config.toml
n_layer = 9
experts_per_token = 8
d_shared_expert = 256
activation = "gelu"
moe_layers = [0, 1, 2, 3, 4, 5, 6, 7, 8]
norm = "layernorm"
tie_embeddings = true
optimizer = "soap_variant"
train_tokens = 367600000
Below are experts of layer 2 (counted from 0) of a mixture-of-experts language model. Rows are named router (the router's row for the expert), up (a neuron's input weights, with its number) and show model dimensions 224-335. Each number is 128 + 32 x the weight over its row's rms, rounded and kept within 0 to 255. Numbers have three digits each.
After each expert's rows: "gets" lists some tokens that make up at least twice as much of what it gets as of all text. This comes from a sample of Wikipedia text that the model never trained on. Tokens count by the router's weight.

# expert 23
router:121144118132111107064076111166185141146145101178116118076141090126088121149079140163054116127135150133125105147106176140154138163075104148103095117139176083121113150150143138160166118177092168129133173100112149145153115091104153134151134152168129145129079116145164143116141186102142115188151117118101178107088116117148080185142103099128
up0:166141101166083132143092144115187191205182120154150130117143151097150119162152068136107127079081137118156132159147136133173071120152121104156120133092115093079123082114072119126151158171065173111114079097103159127121180102156141126120105096079089128165145101173119120106093104167192083126085164153142163129118152098102190157141131144146
up1:150106150117147087122068129081140204144108093158119117099185132060117152167075136105110156146163157142137139157154129174140123138114140129109078157183144045091116130107172127160160099132120149110152119123107138107145118176091142125187155132108058142137093125124175160115150171103183189153139172112132137126127127124066101211121083100044
up2:155104098129090179107164132116093145139171152091136132166108050136169137094170100077212128118137170170128154171085107144091154091134164124084141068103112098123116149167132123082105134093148185135050134207153117206144101123137117111138129137169109159152096141146142106129099111158160118147116141097122122132136135127062146150089173145138
up3:126146136167114085112080078149178106138097064133109126108121138147160142102095133170098145132136146115070092127133120127153133131125124133113106151124142100128116166162160183146139077085191146159170107154164080087096099127158097132126184124087119157129160139130110154103115106108051098195167077158149099132148201091158114140169128086084
up4:114080154141182118092144112115105134159143148116120154098154148117095131121167157181149107132112133075151161150175154141121138147091093112106082084168141126180091114151142128137082116167108138120138155136169126054115172112146123108125118107071174119155152147112154109107110105083220102131185138097130094189118126145062088209141131124123
up5:158145136142150141105161141155162148049118114154120068154153150120169123101151161097073121158141114093134119166108156100177135111088050183112125107099170104122080151120104176118175139126148142154093129073084153126176124136143104118159175169088144138117127122062130091168143129119179137189146115107110138195183132110156087164130149153143
up6:113111117110112107108076123116137092123106119094134062113100189141146127142121106138096121166179191103176047162152125161150164132121101109140129111149072155118136147118134141121129125126150113216112092114196176100180097100106125127082144111107141132146159132112126120113121154148065108102103216127142118127107141161136113124121072115101
up7:101131125108136138133127084103148135118115119114125100098142088118140125105111147154124164103146065060091124124141077112177109138103113128125129114108115091069123142115152165152191140051184133132108103101150138090143150169112147097110161142134153093096164165151131170159060087135180142171143085138118099013208134129136146158137126122108
up8:104125181115060130134126156141153109156088042129138146062150176147113129164108120150107130103108162099176065135132106151145118147217109124095101142121130095168070131146115157079113137186103065118136160113147158126093094159162145125127075154064127131124189136123100101101138117159125117139130169164164121117135131103118186099130221121132
up9:183121124098126192123179102083090106152159117119145155134160120131133186143095156099151119120155141157125153177117120124107145114142133135105100122107111184059165158097156147151168131075109054140139178155122162161096181114154121101154171133124098167111085110136091150135177084100119153192133108152144123097109134145094172119110157094114
up10:124142109125137086147062070162106141133138146132135035138126152077146123131090121114159161119144116155115100144126135150097117121127136134085127161133121139118121110121092127165132102189064187120124157096185143146136137123088112177095151149164138130142136105179161093093142159134111132164154113160092134184060128124189131125121164126062
up11:155125165104142066115143136126114104135060109155100166107114117110126136103118156141193119127131117180155185134080102142081159111171153127135106157161132116087090127162185129197075119089197069045153135130168105138093113122102159079121148101174134151130125146169097180171136154149083168158123107144159134140149127128083131150089158107125
up12:137079075105133160169125109159113120119113142139110125155117139117125138089109123114175073129137143161133108121084168126069122089127116081118085133100101120122197163165155191082070166124136188158141132158154175164072168135101148140132139083165068152110121117115144122156148164129105100122083156135093148154082147129126155150108179095069
up13:151103068080151153163163138112159080118141161121088190106142085130101114135127093089055130174084130149073172176119117125135107152093114113092131116145172116112171119148112125159126201103118137095157144124129150169091113108142134141160123150143125165097063235143119114192092166089151132167167101129084102151118120141165147129124116134141
up14:121143145112114174097220140086088104131102161151124095110120145135162117130105105041138108166126084119130141142096133196150127084115111156043131071140107138111162139126093136082146129197136137177132114150134171117114116209072160134175114231132109138154123155162125077087117099096159114136150123102185110087121116119019107105116132159161
up15:137119139081140115182136099131179129154097084112109131107150127080160095126147124145132140142191143121181134119192120146159096078123113129060102133087090120047149145166106219169116133152138097131170098103122131124177076135148157177128142099110108070133083165080149090124127063127115123162188111101189194082079122148130147114142078083117
up16:075145143116113202090156156152103046204133129122143103124219166083093103152059109112126168061167119063160137169144091100127118121134116146186148127096162112117137135102088145144167135147164097154157161178131146140123112156116165121130122202123138158145144175137120116163107114114137091181140118115124102117193071110181154093124097138176
up17:134151141142067136141170148106115129110087124097137157148142135142090106109104088075125149170114117100100124113088120120110077119144095124079108147097154128157205109188131237112161170177106102170114102147157154134136182099128127166116166145088075124136139122130106118122133124089123097155123113082101144092139129107178127109075173115088
up18:141124084086114094092118139161107111109028125134135128085082177172147165091070167141153085106146131152155093083129054136053096105182094137076136112174086139121130149135197116146098167104104094150152140156165097144142080114109193108145098156208138108146117159133068153122158048141105160112089113108179118119163127158129140167116137133182
gets: " | ", " |", ") |", " (", ") | ", " ="

# expert 113
router:096119105102116126074096136113145144089084139161178164089096104153116142087093113144124108115175175147194079127102151138160152136103111157102165097108144084133138203114175130085171143171105106113106146120112076170160155119185129174158094157171158137114131201185136162102168042136111158158103164166131129099109105127138099168173158075170
up0:118153113122124112165197147099102031151090075148128106106101126177168084150109149116137175126141132075182123122135125122104111127116170082103135105104117121119171123089068169071175106081153144116095103099127110119107125202142134119129138088115147067136188139154161076104163104154142103110067115129102126142176135096129140126161178162127
up1:130114148125150089140127154140109162119119122161156082075134102147096092076170161111098104155145150145174126130136086098216174102129188206137104124141099093173168163138080131144137133097152110190077143121171107148151076130147087162093130122132136132128162148111108116162109087128251118139142105169142092118100163130177117191145122105146
up2:183157111142140118155134141136128083098130107125140109163093096074144129076129081136147089139143167120139116119097072128119137048097141163111099116126107143095048149149124111121104098185139149141093140119128149135145085133139143163117159104105178159177146195098158067153121071114089154135126115109119119133200119124098149107117139147134
up3:138108149166165091131195123184044142105142053155111098116101135122106143125105099103172128159110125100060135109173153163147086121127178175148145111167175090125096138114163144081095089127116111120068096121147103060080132147110102146073117102151186110105129180085129132159100087118055103127155151124123070186146103161163137084205123107087
up4:107147126160104092100151139158152088102119106102110206138185123194179140118116151158107092168101117150127116121137116141062126070177108202138091101043101095115180130152177115128111101139140082154106123168129158113131119165116184083094117122108190120131148108135167133169165061149117178149171125110192107065140111091199107166133124101124
up5:086084095102159151126162115136119143103106138147152125124107112114150099101079113102052131098104118096105087154116123201158068124123088145146140121119198142110223102142148181089153069067168080104041145131150140088075159110176134124112155119150158160111095081083080190110148079117120170114131130096163087143120071144160129107143153157093
up6:177143138130122129104129167118084166113126163137193166105113093125112141053132165049107125089133122104108111153084153185114115136146163184176195101138140113138134156134138090160174139096133131168113116180064141095107070110171162152108122139151131158117096163135123085106060076153174162143141082124119115161131113171179158138159134113161
up7:145101073142122111102112138135125151118102063106110098138187162118125136071167171095161187146146118153199059148155132124101154140115117144112103126157122163096184180164116175120104109102083171144131030142153130114121148163153099116113122075180073197191211151113138096128095127154143176141085114112157137164084122130157160134171133126087
up8:091195189110117108096111142183121159099080125133118217155199154145105162169079116133056106158067133129116105095185142112105133125128146109097146105110123070107125107104135196110165154156131066128020164183111125117098137138124123144143112097139148215132142142125096117096131036100111141175131134157138101117148099166131156156132096169122
up9:093124159088197148139145113158128153126127119119111077111167186168181133152125147140134118110136120099123110131061160133103131164116160102100134116148147098070116149120128157121114039148101090147121150114079128106032144158164092118137135129104146193131160163118132133112152125064107117103147107074127103142135193204069155136177107058114
up10:120200166140161147092114145128077179167136128115054131142141200105098147096075129101113155096128135192131100102119163144136057146184075127145117111174145230078081148136176095039110156131116134137068096110080139128152112098125120124103161128134130115124151115134071132127090119132151088182095149196116156131087141119161203108128091161105
up11:149160133139129149162172197137084100095124150150167165143151142108163111138121081121149126112077190190167131119151080158068053184172205122114095143139144124194151046166155133138157110074185118116151156153099098117070123170122129128131148132105143111153178162157072202136133159113140116148192085135144104185087142114110187057139087100130
up12:094134116140191120116154060129084133116086128104120117140136101116189187103179101117083089157109190110107111149122116092196121147141103057130129099146078172144087136077067150096118159136178093156090159129096115124156096139129149110129155077075133181181159142081186058160140110114128151151109101124105095135140109171107098108101104118154
up13:078107121058121127087174135138133095115145066073125165170091070117073124141060118101108111140050141156151186194154169110143117131137162147122170160136118153087064107132136110099166155155146137144057153143135135130157128110168116145137105117123070152119107095142074092143192084112095122139165100148195122146186101135182158126130171118162
up14:170150114071158131134101082120135180085171140139135103144116130107128173147135122118118152093093093116152100118162161161158110142135138116194140154130167111067132110110131117156187180156066116115110131145144192146202138103048158150147121114166121112122129084111141155140162144119130156120090164110099146123123096137185126138115133119138
up15:080153094127150109144187159157135134126050100107147101110165158120141103134103108083140108172141144134113183112155125136117137110085122112122118111136129182125115192150177097100096144070109125180123123130124189089135148185102130103121153107107104156090138154117113133160066145076091079137090055134102150123109175152225121111121087085084
up16:125147107115149107082146093106125102152150081137141113102120181120120148141152160156120124136122121150113087116110116079071136105141093115113160146183127127072086142119114092143068061168180179132132150128180055156139108124094137069164144165095164117134158148166116163123116166131125109081172150152173088138145145138073106099088128116118
up17:107192143129158143140154103089071129116171143149116165167102144150132132104085107170109114126163108182080151164154092152133095050141185130126145078147159172168129171183128117170104094127133190110138127146097123116110137096195167102126140201114128158151146164157168126088130133141202142144187154118122204136141132166113141084115133114123
up18:115088076109104163134133138173091094189148101104128159094136178094083122165052065112164102152109176140117164179118127114105144078089161150134110106109111141127098112107166072080092124072139109138090142168138144199147116098164154149108087121126144155165126143075136140139104115129116161160064118063173101136120087187175166157106122107106
gets: " |", ";", " | G", " | S", " |  |", " | P"

# expert 63
router:064141147114077126069087136150108131096085145138105113074104049156090107126147167189191146192151159165135132115063107146142137183158077117090136135137127158092167136162144137151109094084112147115163127145148128106067065150116166165085122135145113175139137147120163132094153127121108096095128196146150118127098118109141128117145160115142
up0:134176145169133142115114155119153079149153128168122164096181107070096124052119140096053156157157104157098142143114140116102130179087122113099123081105116144107197184132108153144108083089129129073159177188156147096116095167201145104177105159077112177119093181119124094179113119085075137125170116146121107159141123153122132120121152067162
up1:144210057114103104130126136148132132112084156076137148179150113110117095128106157156115119123089147151121117141140138167096095103200170153140134163082123118133153142131161069153107190136145163160144136149164179052125097140110119125183171093129091121157158189132171088141136129131142146156124090108171136100137122143155083128107132099101
up2:132144094171170092147145070138078043088043080105106110156085146095097118174104143135146132103134174201099099097167103077134111192125169168127134108129172163109101092135151162181144129100112154164140172132142075127139093148212103120134110127119073172127094145114160079144154173191121160083101142176099102114125063138117212115130086114085
up3:171110174189161114101108135112117140095132040162135133066114180118119202100136173085095131071145102105177107086155165127123098130165075154150155126117180091128121141113112184187128108104155081176174168106133153162149116127110167103156162155125136160121151153154073122104139182108123125221105097151113163114186105118115146123171162155134
up4:085091107066178160111095152140095172146116162132136119146098203164073092120087133097133133180166126178138137170116144177106105142099109082120089106106096097088200138098136116147155128132147118088122062152114161156128156144115189129089170156154109130122088065162108115192107099152094142163086123152075100133146115108113151127168174146108
up5:089160156145092088085135136160109146114130081068167135168173131092099133180073105138134132102108101151142129116122077170077118164156139095100117170071084130122171144103102069114169174093131138147121132127118141181119059201093175095117137207066098129194183111143121156144070126107143099101106151132163108149163147130109109099076171132093
up6:066122147134089079121105119130135130117107017148157151130120159148122071103124148182164156102127135131141068117087135113174133127144057147166157156154096074134132084193127091096147139145133111156062104157095106130075153125103153122131092133162116175089140136174104124126155146120106108133102148176122140192066112176105168162162105103149
up7:103139097145084160083100150094109079120188101125109131084112151176150143155035105166172160098108103202097088130106143096112141158185104191110103145119076113079128122153142077119119096104197090134121130127095097121113140132154114124165120171128076131135107143132096129122185192067137142112134134107161101167198141135070141145148110138108
up8:120127098174107125161145154091132073152113087147108114123179148090155112140153156169131108124101136173144119167173108131138160122133151060163131123160094206215126107136120093206146113139160104103125185134123128135030099083081122122132097073090090147125113153140098093142152195145108122122173157137090150163163138111122101153140172079123
up9:114156124109092098169146164169091151167124061076123143123108084104084140113113111142164118102099124148137080135079110116058054057168137100148109119177128181105109121146162130068112140134096166131128062116132134094127143137105101106071184094075134134179110047101143114119126072160167155173139159116143127156156106107179132103124076161126
up10:144107115162081133150139168145148143133175110126100111126071047138127130117113171038103144187138110125102185130118144159136135173091135103112112126137113128171133163132129189130135070104108153083121170125082158103117077135127125152143101121091123186131053180092192075148106147078167134167155156069164156114088105125156143098139108113150
up11:126159113123076096136140122174099125099088177120119111123103144184120126112135199140105165084096122085104120151156109157116093128173151140134131098071090133077153132146172125124143186056030190133123139136101134107083113091142164170058128169144136114114186122147106053095147055139135117177119153136133141139093148147132126164121125107142
up12:125109147105125126136088100126145164097255154188095133123149166092107110139160138091081151118116163106161145130113169143169112157123118150137125118074153080169126065150102101119143096165128133089144113138124202135187177090123145121161112166129154089148168110114140127104091169152133121172087146129130154139143150108047096125154157122133
up13:120094092138128126127118077125147154133224175123105164133133101144173121190129127085179131173107102161113139129125200113143122158061149146155117129064136110120117116150142128088130068094124146086102166134086096129140163089173079167102113114116101133088132141139161101118074122102151138207137135143132123157067098138061198074186137119131
up14:153089128154123162127093090153120131097127080129146135109149141156178192132105111109100166146090153138074087100104135157121070115111013142117103072149113106146098168175138180109160109151035149167108141068093131096147112133138116108105128128043155163095134074145103061162119138088141133088108115145110126115177115059240109117118088173097
up15:117163066131118112095073157130108149154120166068113138103172130125120107092130120134148136098067140147112093141139103130068126081162239137125213135097136103095134128085115081126119147125122129088123176128137172116133128135096171138113130169131136116100176121091072158122140137129159135119148152166169087180104192165142094167111182129116
up16:181130132136124145085102115112035137139113104092125102140113097160064119114171159120102139126138124114127176132161023115077149155103148114118161135140142118067176169165101193201117197144050171102085151110157166137159140127091160168154132150088116155134116205114168053169125187179184090135140126147128109118086121111120091148064116106119
up17:125161181164133158119106117131095124121156125097150098158126054170118132118131115141106131169153131140117098079117034151158117131112127140122110101091135160115166160097144210189130154135107187129121177142141164090124130055128142177126135095060079157155112172136108110108146085113191119099139157134187134115115111139159086133137099131115
up18:147098180099100177126132116128126155102132150166109114110176140151094154056129128101095132139132125097147161170103119098126125054158054133081125076087134112126137136147146131109143133101154119161189136099102140160180126124127110119140198202126116050128166051176119129175095122161153151128065093140131143133100162150107035137135105117116
gets: " |", " |  |", " | ", ") |", " |  |  |", " |  | "

# expert 99
router:124147170106201144142177124124088120088133167106125095120134153083168145132113113103156189111134067094121228118108122144122104153194171186084136144139174169091127122130134102123088100175119132154165114111111116152093121102089093175163116209142067164115088126181114129142125135128156134167199119162109100102187143158088096172120135138120
up0:128193153196135146128183132113117146135089134112082132177134112164120168126143146099190153185102049157095139155105146100137129184126168105139110129163151142101128132127167154192162125140120152170122172071108084183101148107116159145109114090109138105104126147073151143108088154151158118155197137086097135118102167175137110159141102148110
up1:092164133197153067073133181148147129114136105097149077108137162172140175143121083073153129111112124115089128105142136180178152150127161125105173126160100106060101120130154106168142156156160141133144094153127082106138074118203135191141085172114150143141202119043141118134134141123145143187165108126074072107195122163116155092150062164112
up2:151067081119118108141144124175076082126156030109045168121064128138105160163103164146139188089097094111164126161142142109131147127172150135106121174063149118112139104144192124138100103082128154122142129200059110117101121117080126097145102120148147098150128119117136056150121087118145167099110157134120163208136150072196178129143157145119
up3:131160133160172122127107116139134098163112108165118124134141134121068047148113152081110156182109174082154118148137102114142175121224190160093131130115057093213096172115130123077098190175127166152091133160110087148086156141147109097125156131080086127132128114123075057159120129160141135133092160084121108145184128137139165149113137127126
up4:125153127124143126093098065138105175068147111144145134126123113154108098157131110107120137166103164130124121134150147176182159043100154154067144089149172146088109161166085144106123119084132085158131148128104111128134146108109136154139163157095142070113112096119097103132093090197118160116116124163122093135075096059156097196124146126134
up5:135138086124168098105124151075051098104132097065116122152118110096138208218077132142125146074149091154090147178202124133086133132120133143125101102080176135087119085106123152126102142107121139168120161164092084148095129145093141114138120108128099178123099103149123138142097173113149147161171124096154145131189129156103115135195105042090
up6:113183138090136181099196135151164130132129089148143155143057082100090127118099096126147118131122094117214096175119128152109184196178143082119123111126105142107081133144118105103119160139142145130194134122146136100119128123117098140150089092077162108091129161103072169052068114108167100077112152098158084162135143120135121124129130142178
up7:068184122154099129145091085161119108149169108142096110094128114136104146135153086089127113147128148118118141160108109144142122045162107148137115073094166147157168135146092149077136109148163141163128142127122132116134138090102136089120119094149090130165159163092213174088173136109087161026117107143145049147161095115202120125153113119070
up8:156115148156178127102144068069104072081108103166146132109111076150156160124104135084118109167097117148118165128120147166123168110104130144116168117174151132117166092148128148066177140051185114113176128122105137155084114191139134165121113135114168093097110128108117131175064146113127140193156122110173115075140069141151059106129110078135
up9:115125080196123058152138142118154152095146132108210146140167157110124138171169140083184088174137118107102130136089123137107098105107183122104079175124155162084150157168153067121095144096148206157172128098086153128124190148099141095119148145049129093159151100140090111122096140140093155158116107158188153083135124115172096137124176136109
up10:167191082148128128091094122117065155058133113100135180180117116121141106148094094123134145100130123167143203087184161146095095097167134112120137145121161123099172127140120162092066163104149133185143134180168170167161114175102170164138086124130111133110131116165114127148139177157138165102191095087160103076103141121112099129141175091096
up11:120144187114121146153171118194133115159142114143135116110150180139105133181081105130139110139104064122124162140101132196123138105142081103151077137136110096087114146154086144161092068127174077138071092092140153120145130117113149118125153199146111146128167107196115071174160123116128059087143060181118100169135143125151130174175131122130
up12:157105063070083138113122131094124109145142150096152108136162095138098142165105138094113101120106103128196125110109151188114036163138123141132136158125104126099155105119147059171176128098118141141136159068164188064173146168115138164094191133160166200181083147070151125174120077092130141182127099095166084133113113166124097111095134117152
up13:137109108168166135139124160145140087149133158107162116154092139181159149147159064091120110148121139131080077135157134129163079165213163148100165115112082112093126094109117105145062120141110088098142130114075121058135101173212114132084132155158121139159126137091124103150152127216129168154140134066106103127209149127076116148085142137155
up14:090133210068099197132179135137144169133191129104090160109205120141122072154138111149070091109102100122096106104153160124137140082144090118146146089042132173132043100145115131121150120121145122094086116182172133224143150168135132113064074145125138223065162130132074113149145070149170102152147097121177107093125174088092126124107158107127
up15:144113118081166091033143105151149162156109143091128146176175108097130129140134120193175198135123089098113139170109139129092117124159128144172066116145129106124114128079143058149097121130107123170111097122125086083133131166119133088078168138153110161128056138065148115103117123118159151118179091119179106137103115168160156139095082154142
up16:109172103156161091129152112120153083121169119107074090169074117141138188158170160099100132189131066108106174073178175128104037170149112103108133157116160128093140086162158150112079070200166130121196112091101094101143126109155138139163179120106180146138134167113168118126170130135128148143138102093125113123113101181154129104115103122156
up17:099177120137151117128088142124148122113139129119126145135118156127079097144112142107208121148161155148064172177108099134104143163141200128179129151178166133057131202133094113158159156118178187138124147084128143117144135127128085192144103162114128117132165114140087147121132110165119071098100172163118137090179135131122100134159094132123
up18:099144069125142120164186209119209044133183115153154056108139077106112172147155111127100174081077100102135166084112179112095077121092116157147138196119134118130147089177173116161103129105165114100158154065128118048088129065103150062101118118056167141126152219140091118084099148151171090183137071123216119086101214096102139118106119160144
gets: "–", "-", ",", ".", "/", "°"

# expert 50
router:105110115108163084169149065134131158066144165143123085133133118063221127111095157131176205075136152128147068206148141118173106074116070145073088174139146068136133156097132128090122093166133154055144087125112149169121125084153119078191144081124107131105110120196075146144138149093099113122144151184073156115130145131134149107173155123080
up0:077039147159122090107143078180123138103156143080114157148127101070141144134115093108184134169125108148082110118113104077143163169122116129095135213143126134091141091083172152092162171141146111144116097099132132113116123218088120150129135088139120128119079122100170109155175117178149098117090148082120135141127117144124173140109124163065
up1:149138114115137164123081072141154171111154144107164065156128136139128122139084099155117101089070159105080101131155141096172100094112111099098147171118089108152104119124117128181069170173102143135111134117117123030165122140052177085123175081105138125141091086115179157126140150046121111133192092081141093067118121135165132174113076146091
up2:126196116090101155145207098106174137114154176103136111136123163126162184189148142103112111126084160042182098169160192139147126103159139105144138158074131136123105062102092115155159144134130081165120105137124175124118137145143134098094116085116088100138143131112086084078090097163133150194113064127119088141099118152076168073094135114088
up3:093143138127154105127206138134132144139147145173130121162121130140123146134135152114112168135087119123143143135058131099117179077116138116094129122158093113122119135140130118060076084122154128138111121150142122121116136115213075148116147129099108083145126102091092106117166083107109062149157139072100065084128114111112120127110120112075
up4:152119174067125103159150121127131148121121166140108142181117107131163149100127097136108124111125091164096095118156105140153146146112129132161137147136173204205178071091155118123125114109131146149109099135069111069124136153101211108161109132161134084100117144144129106114130068075151152091150131084117160151115121160170184084095091127091
up5:142083152151109093152131102175208097099147127129083118110169122143144121169109124153134117120105098163101129081158164140154164136156180132099100142124152182161109092115192132154175104218084153109126111117114188111174116164133158093070142154103082139141154143151134128123147137148109085160164149101195104118093116076180104102081160162080
up6:141124159137103071143154166142160121189192138100187100153101123104097122106170137049100139141163130132100096138167111152100038116083177097123153185051179045117091081136136052105129124105151160143135100120157129133089114176149135154143145141098135123132121133060162139081126170134102135085173119073137138104162143130152125149125190091079
up7:162186149139112147092090106078118030181121158117148103100155140094116182129096149131101121186137186087123152159101178151158070132067166143169172120076131178117131171122120141136130165111105087141142179100084136155182089160104145183076128086126083137099129189089118163127131111123103131134097153098158169109078138169186140126160117136185
up8:080108087166137095072162036123062153084094179155160168185131139072109103149142188129147151185147124126255144131103162149133098130147115138122164165151125132121121143151162122122131115074223119118132114190129092108111106151160117121199175191117136199132085101092075080147121104133107180141168119123140126146153073114117118093153147111109
up9:171077098135150116128161135141147134129095101162055048148101120122152126135138131128128120140117144167165133164153118104084128156166098144083147133100105119084100101159163095081139092075094088135081114065115116142121143104117088114092235117050150173142144172132153074119182069141081155127095123126100087181158141162112152107123157166109
up10:151124103124127097056131137117081142154093150066194125178133099085140102136111161123055164105098112135189161130193142137093051086165117102156150157176111051111115158167120164122135174142121170124122096167135147142098126162080118147156089099093175119173132096099139135130125060143118100113127145147114140073100098131164151115148195091076
up11:146078133096091153091098116171139075104129167107068112121113101143141138091176090136162112150144124129151086140134101081104135121091122140102132107117141166113095100116161137136101137097109101151119101150178082174145147132120175098123206036132101081162124131118129123135106087095166124137109110115138173136127132145156134124145080188120
up12:158080086107159098101076098113124155142146164174138141161100208054120144139155114136114157150126130106103105130124142128102121102125208147150183098137103085157102125148146145129136098089096127111117172165135139131138112084124084141108125182117163121147156111124045120092083108171120077130104134147168112094052134139102194129120113111140
up13:138148102091178189149146068115053095075117136123158108159059083177141136125134121122106169159153134110107194140111156144167059097111105118143123143082154083139135127111216172133046078136135132133132123159123066077154184164117159107174184069106169145160149101125138089094130159120064162126140145118106107123127096136144096150108128142097
up14:113148114131060113137053163074145175113142122145165137181132172148103135191106133148177109138105090134093072123132116154106098112170102115125136159112147136172092231159122076123099161160099129154167142136106121120121135091088135145107194134086092122142065119178132107035124144120187103114107132148135172108088141099166094188166095123112
up15:067084108112094094152125130100170147138057155118042142122124150111165119184095074069165124177165132097170068161150070151089149132102088096082086127154136109118152098151084136100130068157087126130126132120187141185105113182073138133138149100099117124136192218163157105165080060068161122089176134186163107119127114083111105105140146156092
up16:117103105123132127153119119061145126094112170092066127077166108093180138191136155051134134184123111067157090159087165116128152124077107197124183121170112171112147154127186154110106096162059061119134185109130128125111110169104169122075132150157103153157078133137125132122110103094060203133126137140180151106109114120080161098148084110084
up17:107101192115114106118128163075112175106044142123122107164156084157138128159078128151169160136096137176145100112123096152175095175069112099123119117182184110116132151091127188115065149144140122139078094119117113143081091127150110127156132113141077151070117107112123106105203149119149070104174064105119130138170157136160153131137098137098
up18:107078072170122095123179213116143162132089079123104114161137104069093168112136167100153067141144101111065137166141128121086131062113182148105149142159119092170137102153159104134086135148141172126119129150152122078108154178187067067173114075128123075113116173142094081101131127200114086161144150119179089105113159147186148109123157130113
gets: "–", ":", "-", "/", "′", "+"

# expert 41
router:107120120136102171193143112138192155135165092115178073122209204082155128116092071144127171097114143052141101097180172195115098100148143124114076109150147142156156087115125085060118143170103146190108111115143138143132129128094148101159134101158100083109140164138087131128133111187158130125169163168167146178135122110098118178091147169114
up0:159105104154144117112119115133104093129168102170117112181124132099094158134083131175111111130100122101135119119141107140141125101183175106070070043112127128129118095091090188060068116085158143134097139174157184124119099136078173144127145171119130132157180136132212141106113120136188083065141138099192135196088151090137122137084105147068
up1:129127148114084180183115142135110136101137130154128129132156172132061149069073091110132167060149136146077104116114108121144107117153154116130129162145106151097110157153090138128160140145086137133104134145177117102119145163167124137159138181067124098144086128182146112168135172060124161121136089122109124143166122152116119132128148018184
up2:149156182134118107074130109121164114130182040104089154076095123119138120101096112115083165077092178146107054091108154183143058117133136156101132157099168091138118125125092124113165138137179074095170035136052169114166058103167177205128122115167127125117140112128193124161190196129182070123094147097121110139179080123130194062099121152106
up3:150115152164110162106141096117115134120146051149125140123103143133184134145140111084143180152107171134176116164167168157119134181122144138101116148083094105121150105129185156170127120126152161140148095098132085121115120112092157140118087109125116146177076093118162124133082142080184177092111133100118112172077161068119175110088137109161
up4:126149105032155144137160102130090094139112100144106157159160110111168137167140153153149158147145106099113090148177164183124105187117131136106160039132136095092137171111134071103086073130133055140070135148111075154111111114140079137090130106132087144100149154040073145140146128121135138130120132118190153160098165214118141106156164114101
up5:139103137180154153112108104161155180136077162137092107149079102170148132118121129098161144076110130101153079129149089089139107091083141159063111129175116125151116097129177110170133151138132172131133106143041152132132095143189071169135130114197153118109169124122123147120117165133150112087124105113080120128105112127141109158175125155124
up6:186115040124108136138079205180143095170151139100084099096147116109050095167101132099107100157125117180116171130128161173173214138147182137116119159144102134118075146134134153131129115104065136118160161107097196130165129126141127101122139159161115078134054130080118104138114120158101128178134197136176059121178156147186138125096097104149
up7:121133077072116138127189113156131147143115062103093168146116074153116115114115076116097112121087122152090138075185113165127097130139123117155128203115080134127112126134116156102110145150092081100105131148127146113138145196150141118159178125127114181119101162162185128063083107140172240147055094092090094178153113107156161143143113118146
up8:133135093134120148104068082126096140106143113105150130117137109082135173099139131124129082156151139113157096119142009100105091099100133085093132108149076062137124107156102105152077119134150173080084139165086084125119149135120140173110149159186148178122106119106139080212095091184093144139125160151113115114164084095201124148096158133123
up9:078146104108102135134087177071100093085161109093133142110159087133131129113145111090088179106142160120103037152077121116124052129074144172130181145116093170088189146149140086186161107055138087155129173113136193145168157084129143092118135135055139108144154118083100160139145135090153092170121092147131154136142176134154148109150107076081
up10:073123128098123138148115113195092075104120071113132133109103119135156080146124107152142097129123185130139120058129101162092098175133179103138144176172152158111150086180170119090156104117123104132166170134085132142167118097137164117098169134189115127156168141131173146103170137151141168081089096082145082164160152069125111063145091117156
up11:194142149118128137130109127125142068050123145056043121156151121148178163139147103128117124144145124128142092138137175151165119138059114119106144133110115122131100144086069131160134138135142128110114137141096240163105131106105179110186128154145129141139137184114173126173184118134161164099171139104117097124137096106131086094159106175184
up12:130071160135116155180119126109157150193140133128068074129191107155149128128129094075139117058080142117091130140080178166062195108118143073191112125137153132108085140192121135100094159138111132158139036134154137181147170124140140155151169151125162101137150193122088128143143117120158091130196152160098172121110150157173136090132114164135
up13:116145161150156127142148100109177124100093132120172212176061178039100193085121143155142069119075158138190114151117166100100106148118163159104186106139135065151184168098135158136208091167073126118126116183125120134145108154111107102128212113103109093107122138112116093080149112105168124083123180118141235129127060089113115172080073102176
up14:142185156126125090078091138117131145144148156127192025147133160148089189095119114099106126138108140173148080102150142104125118102138119136153110130157133102158088090108094110150093078186070155126160119170107100144135151139167119155098159175123166110133059133116177110170135144160108111117128162066120096117175061112123103073117184126124
up15:126178120188155133131161107132164142094112097157157174169151078150084157141127123152137137140112145170093157108146116127134147133153145096127127104124100102149076139074124141063207163102133111127158145110126111128106140134134165117104143115106171088101114101125141144097115098101130212142089015207115066197138083129138106090148115089185
up16:064123122111129176115076079100128179187132142133146156101164105119137086149107126086124130143164082110089128171178172163193150167126119176128134142161086122093186111121108137111061134160154135146076125175135186105091175187157133101071173130178137153084193067115210137103116127178159148106120137077094124145115134109173138168130128137090
up17:155148084159098201120113169163161102071137181056139095119092084138139120145135109115123120160117130189138149150130117193133144142084178169137157060092138112146113146140123097167118170157162092165125100185130150131188116119112134119172151149114124103176138187145136098131081127140117094099129162142085099077184068101158131140144076138133
up18:150081114164114163174127167122170178115120119151093148091183121132155121181094142084127122180151217110151161187130099078098079154181123130130093145171167121182094135091121105120125120132132117099112154148131129144133107142154146169194063149153087153174151128106125123103108056087162138138093119088100133143096083146105133098118075101096
gets: ".", ",", ":", " ft ", " / (", "–"